config.toml
num_hidden_layers = 16
hidden_size = 256
n_experts = 64
experts_per_token = 2
d_expert = 224
d_shared_expert = 0
hidden_act = "gelu"
moe_layers = [0, 2, 4, 6, 8, 10, 12, 14]
router_score = "softmax"
normalize_top_k = true
routed_scale = 1.0
balance_loss = 0.000568
balance_bias = true
router_z_loss = 0.001
init_std_router = 0.0124
lr_router = 0.00219
vocab_size = 16328
norm = "rmsnorm"
norm_eps = 1e-06
tie_word_embeddings = false
optimizer = "soap_variant"
learning_rate = 0.0105
batch_tokens = [32768, 65536, 98304]
max_seq_len = 256
train_tokens = 356000000
max_steps = 6099
dataset = "wikipedia_en"
Below are experts of layer 10 (counted from 0) of a mixture-of-experts language model. Rows are named router (the router's row for the expert), up (a neuron's input weights, with its number) and show model dimensions 0-255. Each number is 500 + 25 x the weight over its row's rms, rounded and kept within 0 to 999. Numbers have three digits each.
After each expert's rows: a language model's description of what the expert responds to. This comes from a sample of Wikipedia text that the model never trained on.

# expert 22
router:486500525511488503458488479505508487507459501501508520535477476502494488505504528505534514464491462521480518534527470486495477476496453487464479488477526458508495501481476525501458486522476500499502519543476524498504477469477508513488491451516535532501515479447469516520484478471530420477532512514501452527496476466497497506482486490462489545495446456493514547479531569478528497530539507471515531490507502469502569499513461507506497480492482490508504516474465508478492463471467505518500530526516480510468528505480521485446515467481560467526509495522473494504516491515508495510477518535489522462534459479525524440498508525517481537485490482472515469485480503519470534498497541516498517526481483501490476464528464534510486506531508549458527539503504514478505558499466495
up0:497527470503512496457493539481518480553528595547522501510476526492488496457480496476473488529477451486450510508490560509507530490493494491471484504532491500502484514482477500502482486456494525526508482476505499527497492489516484497521540477511536517498506482477543509471477476510504498462500460484496535508456503519467456487508550448514491475520481464542456563497471514470519522494471495495535472480527517529503485485499439503476521485525523494457512484532484436539496475512464524500524465500497465511485504513465548480458499544487499511486499530541485459473524494508527522518492509499462461523507462500489480509524488519483497501521512495504493494520507523510483486514521531459530502534487498485509494488477533517503505550523533491513483553504472516444527469489517498
What it handles: Capital-letter pieces inside acronyms and abbreviations, often in parentheses or team-code lists: CSF, RAAF, KITTY, KAN.

# expert 2
router:492492515493483492512448507515514502501508498518489522519479471503476493563472468533504527516497461497526496503480509526493464484511505519472508509461533503478451476486446519495485457532491479439516505495450503484530481459473512501479516463517500487521524493483485529554506514498508496486516469482552481534521484487543484500471525511478495510497492506495468540517495503479522462461512523482527573462493552484495524502496496545506454502476513493484504521511517527453486486505487526511527497541498479507485503472517489476496523452439488493483532484483485478495486493520514493502468527520495456435545499529495537488463468516489511482474482524443533464502471468500481535485474544478558452531485520493491483480513483512531468525496497558502514517503541514522489545491480521
up0:526502535507527495509512455519535551487458507508550511483501498487526535492523527522445531485526506473491527466548520498493498494504491509485561514471537504504502470479539511528478511512495496515541495493474500523472495543506502484482506553504513532503501462454470475567514496454488506510475517514503525522519491494478499499473503500493467547501514510511511490474485494520515459502512532548551540501486535515505515495512485505524467507474465467476506522501539538462498510489511533455472465510456522442503501450553469520508500516508499494483527482516500507531512497450491510471501530504548503447496521528530497524512473524462528532494530530519544467485449503477436493496495496490490464513472520494459508492510540518487485477495524487522512466494510477476503527551485525
What it handles: Nouns for life stages, kin and time spans in biographies, often after his/her/a, such as life, years, career, children.

# expert 45
router:488484532493494504530495502535544465487489514502497456501485480509522506549472493509506514467493463498503523484513496536527502464543502484510485474459506497504464472516464532512503460519512502447516493517438499469519482505507562477490538475554502513518532491506496512523496459509490473470547451473524479513497493481501478522478516490460506507513476476498481555536501502508474503487495543476528541444486533502475559523498453496498513492478503468497501533509522511492482470497442513481517537515513481537442516499515482489494549461466505500482518514515473473499451479516506512501495518508489494450508485516502512486495473501482505535479509504493526461489479469489479499531496513492515470558443510486502509447512447511506485525536512531455526546535541491477530536466503522
up0:547486515479497508463464539462504516453526502480493502555485505459541509522472507484499509492507460478504497499486530436512524534490519500503477509473521505513467528502471507520496478495516494477518498476456518502475476492479490487508517506546487434514523478511482516448518502500472487539508491557514506516524528488495537508506482453487500479488507526488508509509509499474496488475565491516526458489489472556491490520487508528494517459543516528501478458483497501454540497527456464463474454575504460525477490509483475505485536502467460511531509487534524487510483506509479500497477516545503488483475510529532480456550511546500484486516473471465503469499476518495495514505490477484496488534498509538454493497517502466486510477445454518553486486542513525512516516509531532
What it handles: Words in names of media companies and institutions, such as television, TV, Entertainment, Animation, Radio, Health, Medical, Commission.

# expert 7
router:411454513520496530543491558533530483498454503484501511512465498434488480524505477494502537469493505511529520517466510513492470489493473482482505493470489488461483467477493540475501471533481484461531492502505514498525484495481527499503498506463487543538530496469496495549508483483465494487520493503514471507542487465506522514517502505487503482478482481520507514517509507478488476524531511472564547462519537482516538541509510513501452508484484517520483561512434527486499477535446516522492490510513506517447493498500500490494535485487512470466555490501487476497495485523487499513432495542520517488547465486471512503454465493520503507499498522446518483492468487501478529479487539483541487507517513509493465506494495517520483525521497512495451550473487523473482537469492520
up0:524504486495490524506501490524459513514520457470491457494472468515511497537504511470559503495513552524488471530521505488539498492481521504496495486511520496489515509485499492487492483495489502525532484500486529538473473469504526480557488476524527513529460515472521476530458448506516511508441544502493451519512532444465510499524529460533475466515512465469533510533506484477455481543537451498509502493527527492511548472510503475505450533490537496494537529524489491452498499517482465508457495509544500527439447490500496504518531477510539448469484508497520512471536475544488470525520490510533473504524478541475500494496474478479499469490479513511513481537505485489468475497489497477509464524466466485490489510478492502497478518495458546488507544509541478499512518488493550
What it handles: Final digit of a year after a century piece (200'5', 195'7'), plus time words and place names such as century, decades, India, Europe.

# expert 37
router:534512542523514488561458516478506476491517472518473469440498506517481498515513518570490510541496454495503525507528479533502503469486465435498527535482522485520477485487474530511484474509472502489523535508459466496518469497511557488453514480531467518523531493488490524510467525506503495530515474511508492541501495480528485497494525501454484498519504518464511519522460505497506473472509568449540481470527484510509598516536484519477487478477451498521505524504473541473500481503473558492515482509520478517479521513497504518498519512504485485488513485507488480491490493508511534512510524545476487475510447496555477521531497545530502527473485541502496508513479487510473505531444535498487511513491510543485482495494511504550481524519503517502514523494524522477520493495454526
up0:479538524478507479458515506474511464473514513507493489504501500493500489515481462476490461523497432499492477500525484474472502478497531490489474516470531504499468489497485432458527452500480486528473514524505484543516471534471459499528521461493511493435528518491494460525493456526539535531553493472482556541520513499512499529522533506455489527526457472472504506462483496504511514489500533524504516520487518503517531475484462516503482493501482534496471507520536436500509469457469508497537518544533542488505475490528522505546452520527508521496484529490506478476485530485541456509517485470526555472473524511499506465513520500514531489499536483506495544480500500503503473489538485517482464499475522490486449496498501503500487520516464476513477481481548498480530467507455514
What it handles: Pieces of Latin genus, family and species names, author citations and descriptive words in biology articles, such as Loph-op-etalum, Ge-kkonidae, beetle.

# expert 15
router:490457531504504533517478507540509502492526510510510496490504463445480494507487511538490523490440484505516487490518501494524497450521484520489526489454509481477434460505475521512507454497449477473491485495474494481536507491490539514479517459520498521523495534490502526534520507536476490484564478467494499546513471481485477498462499525454480500518477517467502532503489484501458444471527521479501542477483529451501504497500506489515530493481518469536459536571476554486486476521464487492530520504497486513452529500504494479520550488470504486504507514522488475504470488520542507477446517539481499449509478500512525495488493535499490542489476497474502511497487474522452535529469544485508480528450515495496494476494471521495470518491487533501497517523544507499478533460480544
up0:485514520459502491513531462555493502507511481470473476482507535512509485547464525520512524516483503536512476539451512524522553485532473503502458477476520478520477482494511503496478487473498505487502472478481503513501511502544504510481450543532485553519513511490530486520512503496457456485449493511493479508490494498464480475527519484495469510501471498453510515475537470539469442485508522518468499512508482468506494520443510481478488474479514477502521504468503501481531492485473460546473522572473478480478532495475493493525486497508477531512479498524521464532477574517534488548466502512513541484522442474512501520470520528539508483524466460507527497509474485500549500478509557477514485448513503518478517522528490502479508499501480514524490484533509479503446514491471531
What it handles: Occupation and role nouns naming people in biographies and award texts, such as director, politician, footballer, actress, Award, assistant.

# expert 57
router:493491465476491481493505538501482506470528493516475465518514487490481526535532516485506498435501507478477502504503511521509453504531452509489526493493493460468459422510470554478489465544505514486511541495520514496542511483476508488496466487540517475506526512502475528514520493512493482505485472491506491495524474515513492535518512516483537493488487497469518530501491523484492498486505527495523523466546511488467540477492459529504465492448474514500496520476481547466482475492508507488493516484492510499491543463498515479478520496497498455499525479591477492490465502549501507527459521537513498450520468488511493469414491551492490489508525499502506488460487454537414483509488511476484476523503506489457451492522485516488493488553495510523481527530513482473511527482495481
up8:474500504495540527480499474529487499502465498469495551508509472541520468510522488493510493496456529485508531475529527479499488557550465455507508516489505484530525483493507495458544484512542543467521516465476495508474532470470520485455487501493479512499538468489469499452477503473447480468557505439512499501491441473507502473463511466501498458486516482475480452465483485495490523486467508509502545499484498500483522528498479487465487477499504544488536496482503518508471505497473529486524499505505498484478526502466536506576491498504538536510462490505497503487550523538520529546501481477521480533465517482511507503507514488491493459536554500524506540471502458484455480508485495455512471518501529495495523536531477514500470477527469488500515546512517534476527503483527483
What it handles: Blank spaces and dashes directly before numbers in dates, table cells, coordinates and ranges, e.g. "January 31", "2011–2012", °N, °S.

# expert 50
router:516474507486506489511476512472513511468485478518513464523456476515524501531496514530517491535523483495494503518497491493518495474528475520475541460519496485491466455486487496492472466510510484462538482494448523456517432464497510500506520468522476539534529502492472551509485517499489501535516430521562476526533487459491493509521510497491507487519460480513512523469494535473524500496508518505535528455517520485473534485498486507554511470474485508499488527509487539474463479504488541459481497504525499518479513519519523506485475455512529496470501476557470486524490472515501484510469521509460493470564452479465504506487477547472504543466473482470514485527475497531442513503498530471439487524474495486460502498538466489510503470546473518507490528503487529500485525481463507
up1:514479511511436482532535595486495477481501559501538468493501495508530487494483498518481455526559453519454486498504548496493465530502491487476545486493485474502498460475487495502491481513525482499463480534495531481491499528477477511499509461519512532474492483502504517501523522493485493511508499500535510515504527491545512524521482502486514486503492487506524537502493513518513501513513531514523508528452475491440502505476488506486511548516519537485526483491488499494522523504490545501453477505528498476504509485565552491531512492492553528488527515529510476512487536490430479473464511477537456440481452493512489469499524490513479490523490514458454516501480496467501451497544517463508483519520507487485537524500473498515479522535490454509528509482497518507495448542480479
What it handles: The preposition at and US city, state or college names in sports and career contexts, such as Los Angeles, Detroit, Boston.

# expert 29
router:517506494508528496487458516508503480482499464517497468519477474490506506509492501518475536489492483506515533486512500566532444474518508509463536477492520471540488449479481521498492492511495494439517520524446526472530491457505527465484512487552452514524530484533466523513490532476486521501515464525516464538521500470509494520511478503484512470514468466463488519529497522470518493497546543484550502468547524442506533519510498501526460479436491484514493501514453533466506484499476528495502511509516510513457511495474533534494509455482498485504539496527486485467494456552490486499488505536466471480504456495496509513502483491465480527484497532484519505528496493525483566530513516470485514542448490492485470487510471482501486487528470549523540509538511498479479511461494509
up1:503544471513545493472475487477531501472470483479485506513510476487505514475483519484451447491522537535478530464496542483520529469500472499503483508493535525467505467540480511500537483484491473541499462503553511526500552526531492534503509465505483518450493471516493517482534486509489504549483489482535467506487487478484523525453477490528519535511504528491537523524476516541534487492511505445498525532476520466531475487482479480503441498515504493500508504505450463489494451537481494504474462512502513481501505532520542495530471482515506493515465487494531490486525527503506536474507485517463518512494516496524532494539499488502499465472474482473500505505494455506488501484478543530472490520528525512478482490507509538469483567510497482527518461510433470458462528470562510
What it handles: Later word pieces of surnames and place names, often Germanic or English, such as -berg, -bury, -worth, -mann, -ton.

# expert 27
router:454479485507517471489470547504488484481457482493496465506498495470489484504493503546497520528505517557477502564500499514476478505522452515471509489465535466501464474523487501514490493528473495495493474497498520462538485477501522495510506463494485482548525480468449531498498484491514484508489493487517488523497508487529429519512514503445453510533485467498502511493500482498499495461537537503528503515491486507489511509529492531511467476499490486487477533518481494499456512481509471457489502509516499533484549505515536487498501479514553480526557500582503505508500461547525481512492494529469511448494496504527507522437524485507493492472523466452509506499481444529502515554470493476466472520482517514453479473528473509553512487524475531466502536499535507532487546469491484
up0:559489493525505517529531486453493421516533508548479524499487475510533498504471518478531493512472508510489502498518509518481463533504469475435487502525463518515472495504523521464491527488476480507537537508544491505515510512503496528476512478483455472525518484480490501457474451451515475514515519509515519495504483491461495511483496508513529493515511519459499535467477518551490538496483490497506496512481530519498518527475507510511541518515504495526523565449496482458529502519480479457446505512480516502496499475555534519475485506499523491532497468477462514493535498463501439499487509547520515533499507462498495511549453507497478484507518532507506491539512498504499529546487513478502531503527500520496532477530526478504485509525509482548491535519464514512526486565457446
What it handles: Pipe separators, digits and column headers in sports and election tables, such as Pld, Pts, GD, Votes, Seats, Candidate.

# expert 30
router:438503473461469505511494479491509498532486504488487507500478488474469502556503501523492567494490455482520538493520506523493496483528530492478515464487500476481473490502472490494484476531485477458512489499491505504524513488465505457500527440492495521509503460513470532498523529502506486525522480524534472503513504467527500523495525494446510486485473499490518510532513545517546465453510511504505528457553502454491521515494485515497485484487498529552541514534450514505493492525445527487501496531548473535462492497508497499508526449487511507497524476525487472481495475507510515485493523550521515432499462458532491498469515514458506508475464522500523489486472488543481510503502525455503476518493474511490421512512475490522465507525483525496520565487508531476443540475503512
up1:543515474520512508459548518480533463433498538522517547458484499459475519492493496513492464510524511483493521532540504491508500468577532487490528521517506494484514533523465524505511507516521495468487516481491542512496481507462491474522504497486483516492528497512522505487520482481502479508470496520499502532494500461469502502490484514502511516514489493433480527521485493524507508506488535493483494526533510519494548507523479498470451438498518503531490543531440518576537504522518524481546513480556517489512469498503503463499509459514549512475470472458499435507480523490486482545545476532512515474496492522506512520477481484525481491488506498510468469486519523486510479528454492472546482494496501520512521506462512551482494472560492490516506485486515485519533481455480519
What it handles: Object pronouns and nouns or names for people in running prose, such as him, her, themselves, women, customers, mother.

# expert 42
router:468478535539482479533497513549496500529460477517500534511484532490473496511500495531499500464521505519505517498509528498478458466515457460502499470492487497472532477469524500481477467502442492486534512514482513463513480489492500506495504483492487529526542474489471540541483507489464451540523489499553501532487492496552516476498507520499518472488466462478473537521493505463505478518525535470528470476521511490481539528499462506513501479492488494517510572499500487468462474493463529500524522541523526497450515531527511528469534450472521501484493510523489505532496501514514541506503492540506479478513458478498525479486471546487480545510495469448485500502460466496472552477503516458527474510502500529481479468506475520484433523542470483495540532499504460496491525467474506
up0:532475547487470497553507488530528486497527481511495478454493536501504527477483496466527484511498514506502484490523527480522477536549455520480493506546524521492508489505475519507461506496465505528517544485477492492505491509457493524486525482505480500512498502515536546536469486494504532535461501492497520517496484479461474476525511507473483495487528498516476478512488517508534510489498543538508468503481465499534499525476468526554468469556519501508498520561473471452478497453476515523481506489514491489464573528549522499508462446513485473468500487516525498477489520518440523511495492502491492492471494498465506502459504533500513540504455512475460530499518498502497511497519507539557465507517494502506439539522446525509494531509498514491553483525528468514538500534486458
What it handles: Names and pieces of countries, states and regions, and taxonomy fields, such as United States, U.S., Kingdom, Democratic, Queensland.

# expert 31
router:504488496516467493513492470499509510503484508478507501548458471506515525543535499502506504505483493537490507547531495505524480477503491507507534487485517507506429410484446473505477473547495484466508526509494502472493459509461535507498472482519512529542490460467500497510505500484499489522511507522513500525558460500487515484478536525505519499506459495498487542473492497518485475498536551493515510515493498464467544501506496526503504481515484492520482515483451544459513500522507499495496511532552486481464547491509499486441504476468526504490541468542509481497508477498480487490467500521506534456537509495506529484405476476495480509491494519492515487472473455496467498530477544500537488532475500519471480491506481510515482485528476542518513498529513497439482536461455542
up2:488491483464470508535495532536492512550538497496471496486501525522482448494501522515475506456462489496450486463504483464513467479498485518481535473535482472520461535482513540516462502535500519481497516481460466458512523471519501546436494491519491521511507473440499478553473477475542503521511461457533443511478514458504492505596473544523491490487484504493477513504476487503533489483493474522502492481501522511503517485501526477491495529536474506464459503495510475477491535497482495478503519536522490496482482551465495498514484496458495509472519467525493528508529478490477523519526559482515461504519511537496498501485525500488495525511534465486513498496516464499490534487494457528514460534466461524505530528540469467503494477484525503504513499509491507496540473476477468
What it handles: Numerals, number words and decimal parts in amounts, scores and statistics, such as three, twenty, 300, 22.38, £, often in sports tables.

# expert 12
router:514492520555510497507458539519504527497487471502482479548499477535504518504491527508472529465479462525497539496492506527524530500527481498493505480487492495520482460470462516508473466524489468468534497500458506465527485490502552453484553486536470498518544508485485536512502511485494507485523476511529472567514508455496464501507538490453521464502456468475483510493481522472518489481550544466548520448537516484483530512474484468498498474463500475512513530493495526436479467482490519493505523540513488501464524504504509528467538475471496503496521488535476430497513491514532475514486515526470475465526478479475519514492477508504520520470486528480525490495456489524497522538489517461462482547462501502486482489516450479510490510524488512504526515498523502501520517447489541
up1:503461466511533510520491503528471476491495465491503460505504480509470489499527513513487504502493486488432523522510456467481489532470470502480437505511478527521482490526516512481530495449462475488515470501470514547473491544513534498493498468465475504473520456498466491525514530467519458502527493496503487468458543457498476536510522517507516528498483506495476527485535543476496476479532488527460457525492550521503471520519481509476474507519510505492504530496498471482518503520508498514495536483502495480523515493529514472519542517472490460496495492538498466480498547507466502508479526475504515453449464526521489470544488489447507507530524485473476509505466469557489553465491485560517540546459522542443510512512537493493497513520509519479514469497461513536494496493503497
What it handles: Opening pieces of compound proper names for places, titles and bands, often English words, such as Fort, Dead, Yon(kers), Sunny(vale).

# expert 51
router:447485485499490518521494505490486514510525528485498494508446502456505552499464453535494529501481480507518539505493488514536443478554501473488482463457527469527497466504472483472499477504463490495544523481493494469490508514486542481491475468473494467500501528461477493489496516523497507545513483519522491544516479490523464522486519511487504483509460476471522517504501513459538458490516543459523540453465506493504529509498488501505459490492501478527506516518478503462466450539453517495489512501545470487463510493523485507483552477483529480461475497513482478507504444520502520493461503474488519479528503498514515478457487499487448521469474507465529448495482480509477523498463518496487494513495474478488434452510501508548469510532483531478516549465495502483464527476510521
up0:541495534485495478475508517525497548488520503475535500526486480491504497509493521480496525535537518480512513526543506578490507531502474502464503512467521464495502471504545460558487500531476500520532500510538482487528488523511477536475501464535493471475497475529564537502447473509499501482515537483515538518486481517506481490495531470483478528478466508517514455519547523496452510522495487497495497483469526532511490511500477497539475505480465440490492483485516491504513463484451495533577506487516486482472518531487492507520557476516497472520478475504521525495477507427500446480497516534495506494485484510502502477520531512481467506531468482517541504501501477451462510477498474498517510499521580537540514503523458527520490499510499503497461502484510491528504512494525484
What it handles: Mid-sentence connectives introducing a following phrase: by, with, of, to, while, despite, although, among, alongside, where, because.

# expert 13
router:490497472496497514498505503527455509490466496498477470535481469494486536491449515504485508502481489553504550509476513499525440475518497484491513469483538462512508487476508540501524453509473482458532489535490504488505473493457520461521484487478509534504520487484486559531516500540476498502508475544526500524524484494519492502488520504472471476515510487448523570550489512481514462473519525485523522463489517475450523485485465554531479478474503501508453516524481571449499488501448516485492521540522478515444495497497501518474513477484483518458495482503504486499493473520518506489479516493490488497528515517490513496449475529479449518480476496472523468497473478495468538523505543473515472487491538496491455464550495509523473530530470526502493524534500497494472530462486529
up1:515478472458514499496515484511533435484518474511539564510483463509530494545462488544517540459513499526516550522519479575530463502518499485465440475511503535467480500478496501526504542495483474519527503481528504491458497511487503482449541510479458502478512500535465506484509537536478490497446537524500479523548479489480484469530475512500489485526514508509525514550489501459472470497494500492486516533492508475483509511473512530487461473459490495500490488549490499478510516462463545486503510511481524489466519524526482493517559514490495502511474488467478502484551504512484528511498484503502485524509476476543469498460549487484506484485517516510539487473479484492489520484488479476468471509516505451490474503479485494482488505464469530474489500517510489459546465543531524
What it handles: Prepositions like in, of, from, to, and life-event verbs such as born, worked, graduated, left, mostly in biographical or historical narrative.

# expert 14
router:531466516498475485517472537517499494511541489524508471545502467523530505521470517510492513473472431516513512490535508521512518499534502506502518470465528469504487456502449520506464440523477475491537496513437464472490481477521563487482505477510496519521519493472495493483477518512503486506513477558535472573501511491524500500498497493464474480538456474503522494518490525474497515476516555498510536472545540478482525467490494527496517505484501480491499510501455525463509488503447544475519517522530496510472532532492495510480527476495505490500541485532480477489488494521507502485497538561465495447530460519484512481503472496500480530495499513507518487499484481489488531531488531473486476535432513481478504469495455513531485519519493521499554520513537501482492520444475515
up1:485481503469548505519545501528504500494505485520506492536475507517540494525489481482515467476562480524491452495507462527491449467522522531468512467484481507475483548528489492544492510507488477504511487531496481475499457524529469472535503501495467519414522467484545523514473526491508487495530475509487496538477485450508505475464473478519479498487515488531497518554501464522492553516532441482531502474543484518483539509501502527497506494500490516506487551490515517519501499450477542509495481478519527493443486467516516470465529477537499489492495534472493432497525467515476509498516480491488488483489532494515472492493485480492506503472495493481508483453513468479496496526530425531478535523475520501493506456470484489474508505474464468478472475509516474505484516474459506
What it handles: First capital letter or piece of a proper name or title, often of games, films, characters or companies, such as P, Star, Pok.

# expert 40
router:468525484504535479544493515472500516481474488478511498527493516515463523537497488519501476502487486479519521499510499484534492504545460476476572460496519485516494500508473521466517485536491504471510511525507515462527473501442530472517540494448465519520528495476485537508479510553478447514517480538499468507490486484507497529519524497484495486479478465453515528544520542494539482475535540477554543478468494491479530501508494493505493505498501509497497550532500487480478447536487520487521511498549488528464533480517489484470517477530527520462508456501478482492494494553525480471452527522515539488523486466513527482452501493530465497466521496482510466488489501518485487487488524487507512525471522513480452539501494526515469543504492520472507560496494490456441502475479495
up1:509538478488520546497543469524517505540512490526512543503516486476485513522507516518497495551513489496470492500510481468546514493553482456508482525513486503492504505507498499536537488491507482516469585540522490484455463515485512487493521484486516472515526493480520537511440474525497465505490492503484469478457494511500512521528464516494509488477518485514490513505529518532494514478491508504482492480477458520486522496493518512484536471558502477523537535547522485504485465476535462516526526475487573514507489511505545499497488463433509506550518516505488502466496500503488472487491523506454515472507520470492462521488511472481501500545482494482493510476510428579516416502545537502549477504483500503464467486511537514506483532503489498526493484490491499486504496510496489
What it handles: Auxiliary verbs, negation and clause function words in running prose and quotes: has, is, have, could, not, I, there.

# expert 9
router:523508464513523519496525525491505533481508460496503495515513522488514507521467523538515504453511513507492508542476501524488453462479483496468501488474528480469490473521493549475472464507506489480551518569498503471511483478439498462489460507518498532534511499504481512496495474513498484512516465518505496495519468521502516526497545505451521480500468490468507520518440497517501524490517536477556520480472505469503517458501492476480501488495463472563484506481492542483482500491483518502486522517523495514492553480526539524476551484498556476501491462544471503506490492497520508492463518547497476449529471531507487475458479506515464529481493468483529490470485479536529515485503501470479502525528488504462466510559492521533482538524492557469494515554494495467482548468495506
up0:511504507488528527533482530538497512493496515471529495488502507472497494459481521501502502484482467547517497501478481479499506502516515482444507525456521513463490447539513504507515497548515516504437499526519517496528488550527518486488499460485545466491485478522500459519517478468500484526503477513522494486498503505549516483462499447517512461484535475486493451499464509493500507544508468509475550542502522482495503527494463532479524484522512533502481499533462513487495502532499444460469455518510513480505514508474508473465491522488493504465500523506490476474466482496532491465493490562522506465498497503473516486503487478482532477463522484500456569506518502524480536456519533521494478511503524525526482519478501511582468511489454554447488467517460504503486530506539508
What it handles: Opening parentheses, spaces before numbers, semicolons and slashes inside sports tables, census figures and squad lists, e.g. "(age 30)", "; ROV".

# expert 46
router:526493498500514498519468526548475522481541473499499495520496470526497546525479527515511509513483465493520538502530488550494449486531473472479529476490486453516463474494476526483465442509484482480502519478474471482509480480512533444497534475508499513508516487489489513526474525499474477491529461491514480555515502494538476480487541517484507492512453452497496509497497519469513490455517508460528522511528515475501526470451482537495469484472485456482486541490509524455500474513464535478507504514505483515452524527520491518470535469485488488474506480521499490484433488527500475495499520531462478467543460514514520489494456529532500500469471536471501530482467470513478541527486536473493481558454509504501483495519450508538481529518470532500514518520517527496509508476474538
up1:555520443483534503473503513521514500450485508480502476464537474498513519446490532496512497460485500502507497509511519468520466506475539535517538510501508477481482471509496537503516507505483475499478539484531511523502509502473521473518469502499493491542460533489505559522510508485540499480493536471480478478472534527488505480492514511504487520507484493483443457511478500514473521449490521508467551469480514523526480525451483506484496531495490503505467501483507537517492501504516518528485471473481481531488494500480482498480487500487572486490474454542532463515479503516548529500455505557518472467492469476506495532542489504527512485515501518476498526505488493532501514496477507504439499471519484432532443534552526528473481488481494522535490484495481437503457498507457520
What it handles: Leading consonant or cluster pieces that begin a lowercase English word split into tokens: b, cl, sh, ch(ances), bre(aches).

# expert 26
router:421499525495507503546490519515494507504515517461504510534448483443510502515506483538472476507484483491524507482492514533465498486529473468463518471477511492520455464502474507476504503499490483464504495535505494470513470536486499492520546476478486512501501488478482523508522512529491473529534477550540496528512537467532475527505540484483527493513468447472466509531542495505493476517514526478532506471491540474479501484496464527487482497513492533507499536526475525471482480500448502499516509538507472501447528492505461523475525498521526490432501488548465479467466479554493510516482521548468506500513500491522551452436494526537501516493484514504519479484488491510515538483500539447525501522483536502487489463516483516529469524535475527502510509498496488467470526476513531
up0:496516531507502512569503537504490517514529543487512478525482555492499506492489530523526478494495499494504456476490529482532520497460466518508466489524493496522461489482505491477504520534491499527531481491529545496529455495450527577528531529437483521506532475496523487464499550530491487492507492531508511491496498515495489510482518497451483507543501510516489519500532474515508502515474483499461515511467473503503477516461492492465460486505488499520490507553500515505510528447452506447495496453541502535495508482487521487471449486507442501467501443510510512527478476496520492465463536537517514523504496491477520498463534504502495477475518522513475463477508481480518518490499505529505500492496465533457495468516484474523473504536519498457537516549456471462520472554502475
What it handles: Sentence subjects and their verbs, such as was, is, It, which, and place or work nouns like film, village, station.

# expert 28
router:507494503483523472512520487496530449472480513530484501504498505477495539509492510541532500557499492483519495501500482492488489493499494483486499480507524469510450452472509523483536439527474510477529495505478453443514475508441512477513513484483489522501541516474466536526504511527491503531500476498564507539547466512511479523503528562489500470503452498488471528492469516479500461490517548514574527503472514484486515487517471515512534462494511465524494494515486527486491477508504492467485524541495520531486499508550460509502507491513516499457492493585482486506482463522487514477478510501473507499533505478509504504474476501511492541445484494492501463525477465507456538532481526474481477530508493499471470471539489482510486526530455543527502542521509511500479535470494536
up0:513551530558483518467523505488479506461506452494515504506486501519484512503523527492451516511493492506495495512471487536462531528467493477510516482512469461513486490512499502508507505494463469493508500471531471513520478524493506490478536531497471506458510508510481516496473499533473524489498539473532520501470500557466496473536530488467465512500503479497465527469529431499495502484512451513529465497479556514508465476484507502514511518516520518492465474521490502483527527502464484517515454529499457581460522549517476511438529502478495501500493483464518507466519499512488504545544536505532463520494481508489519489521524444516505460483495467482457450506509477536496503491539509490486475507493470505498505462482453459513486512491471515491567497551469476484501528505480505
What it handles: Common words and verbs in sports prose about teams, games and seasons: the, for, won, played, competed, roster.

# expert 16
router:493455513473496503513507545521491483519507496491493521509525516506522542487485482476520498482530454471528509496495533522494487472481479477501515528497503486463471454510501541499503480523487501512554498509524492458510472473488472483486516522499486543499518460482510491538467537509525481508508476513502483499497515488535477486507518503486519524511459514491493550565508498530474488459542541462528533501489502501485530492499508493537491498490485450524476506482491534437480520539501519493519533518521490506470536496514483541488550443493541494495493497549466441500496507568551505518470509511470464463513471493455501502468475488536472502475470472413529458495485474525501518506493492492465469508463501459475495482513497494487468511532493534484536507525505480462459502467486494
up1:504522533523536470462468506487505476504481518543490491490488530518486500503510497446522498493527536461536503473530501476474482456511480499520488470508473540505474539513494479506507513501470514506534542533528479489502518456526523485518483488527547510505529516508464487498513529535534493471465506531465512501512474487536531532513524504474489487498510520518487500498531490538458558484536474478492524496495469507547522480470487504494457532473489414476505546522510521465466469478467513512494488460497488522413472458499512526502540509565481509461501534492516501489509486504520491521472493523525536493534498448474497510491506499465452508456482491497497524485485545489497509538477484520480503523461507473488525475508479510500496523526513475473482465539497487486544469510521497
What it handles: Month names in dates, especially after on or a day number, plus pipe characters and line ends that close or start table rows: July, September.

# expert 24
router:417483502457463511485523565522507482503486512521513537495495517430514481509497478511541516496498480465501529469475510485447510469509476489491495448490524475488481494496491486505520446519482494477553483512484515494495498494469507477502505489467507504524519486471484501519487503494503492513516502504489487497511452498494480500486514491466490489499486491482475513525507506494514496424512510500562508485496482474503529513483496506468496498488459495494471522511443516484499485485466481479520506530535494529471543499499538545450532479528594471492586516585508495503473487489554483521459475523492529469497442526488502474473502525513494525491508490468528478540490466530535525515503517464475487493505504526492473486529498527491505530526502522510523505477506501487471509483500508
up1:501494543493491444499468518542576506499522513465490508543556474515491483505498478498424502490499513476469520508501455549481494502526445497479475502489487505482529542497527518488528498477460531492492510488526537490523510536492518500502490522490503461500471498538483520505521486441484483551487518538475501481537477502506531516490499482512524493503522481517472499485491502543509459487515497508524504490492503493479499516516513511507501509523480503493488485468521518451501466423459552460510524475493471517472465503539465544506488507505542499492499514528556492496516520517486553447467454520501511512528478498530514467471513496519485470519513526509484465506502491519519565514477503524513491543477515499531541466501502503494501533489467484477514496500456435485490504521521467
What it handles: Short entries in sports squad and election tables, such as numbers, position codes (DF, MF, FW), blank cells and vote figures.

# expert 19
router:547498490491496471509469528493481518504519475522507477516503469514509528522489518522501506514468445499518523500538465527504486502513474510476503474481514481510477484484476505491476495521485489461527531503509477458534500436531544528479518480522491523518533487485461510499487510488478463510541478512545469517496519491505485533466509534487482452522515470459496542509437517460504506473509541488542522468514515490506540497505500515474529475479477498501482505469478532472504474500438527486516508508541455522470520499514488497508530484504499459504541472477487473483431483523502520496477528556478475489515440507528500507504501526540504496450503508487504491488445461466475506541490510496521505543465501501484492455492478534537502537526470526462489528531531526465524475470451513
up17:472508481525482467497504496493512522511484501485533530522495491486488539546487486498495495537460513483531546494515519461505513535445492462471488475515499511503485550512504461503502528529485464525489478525466506481484508507476514483488489539478490489500503526536492487518512513533494482521482515534501481499464479479449512498535515547513485526551476526489491467510481509500536502505483496457516493491505514494544547521481454507479539514539498486574502493589574511479518516505524467498501490502485501492494477479499524502497493518460490445542503468511476507495490513508479548473497548489480505503517411526501510523469558514475500503498526474507495482508513542491447501495535501485470523516493559516455488479483506473479542506485498525464519525516524491507499507481546514
What it handles: First pieces of long Latinate or technical words split into subwords, such as inter, trans, hyp, regul, plus LaTeX backslashes in math.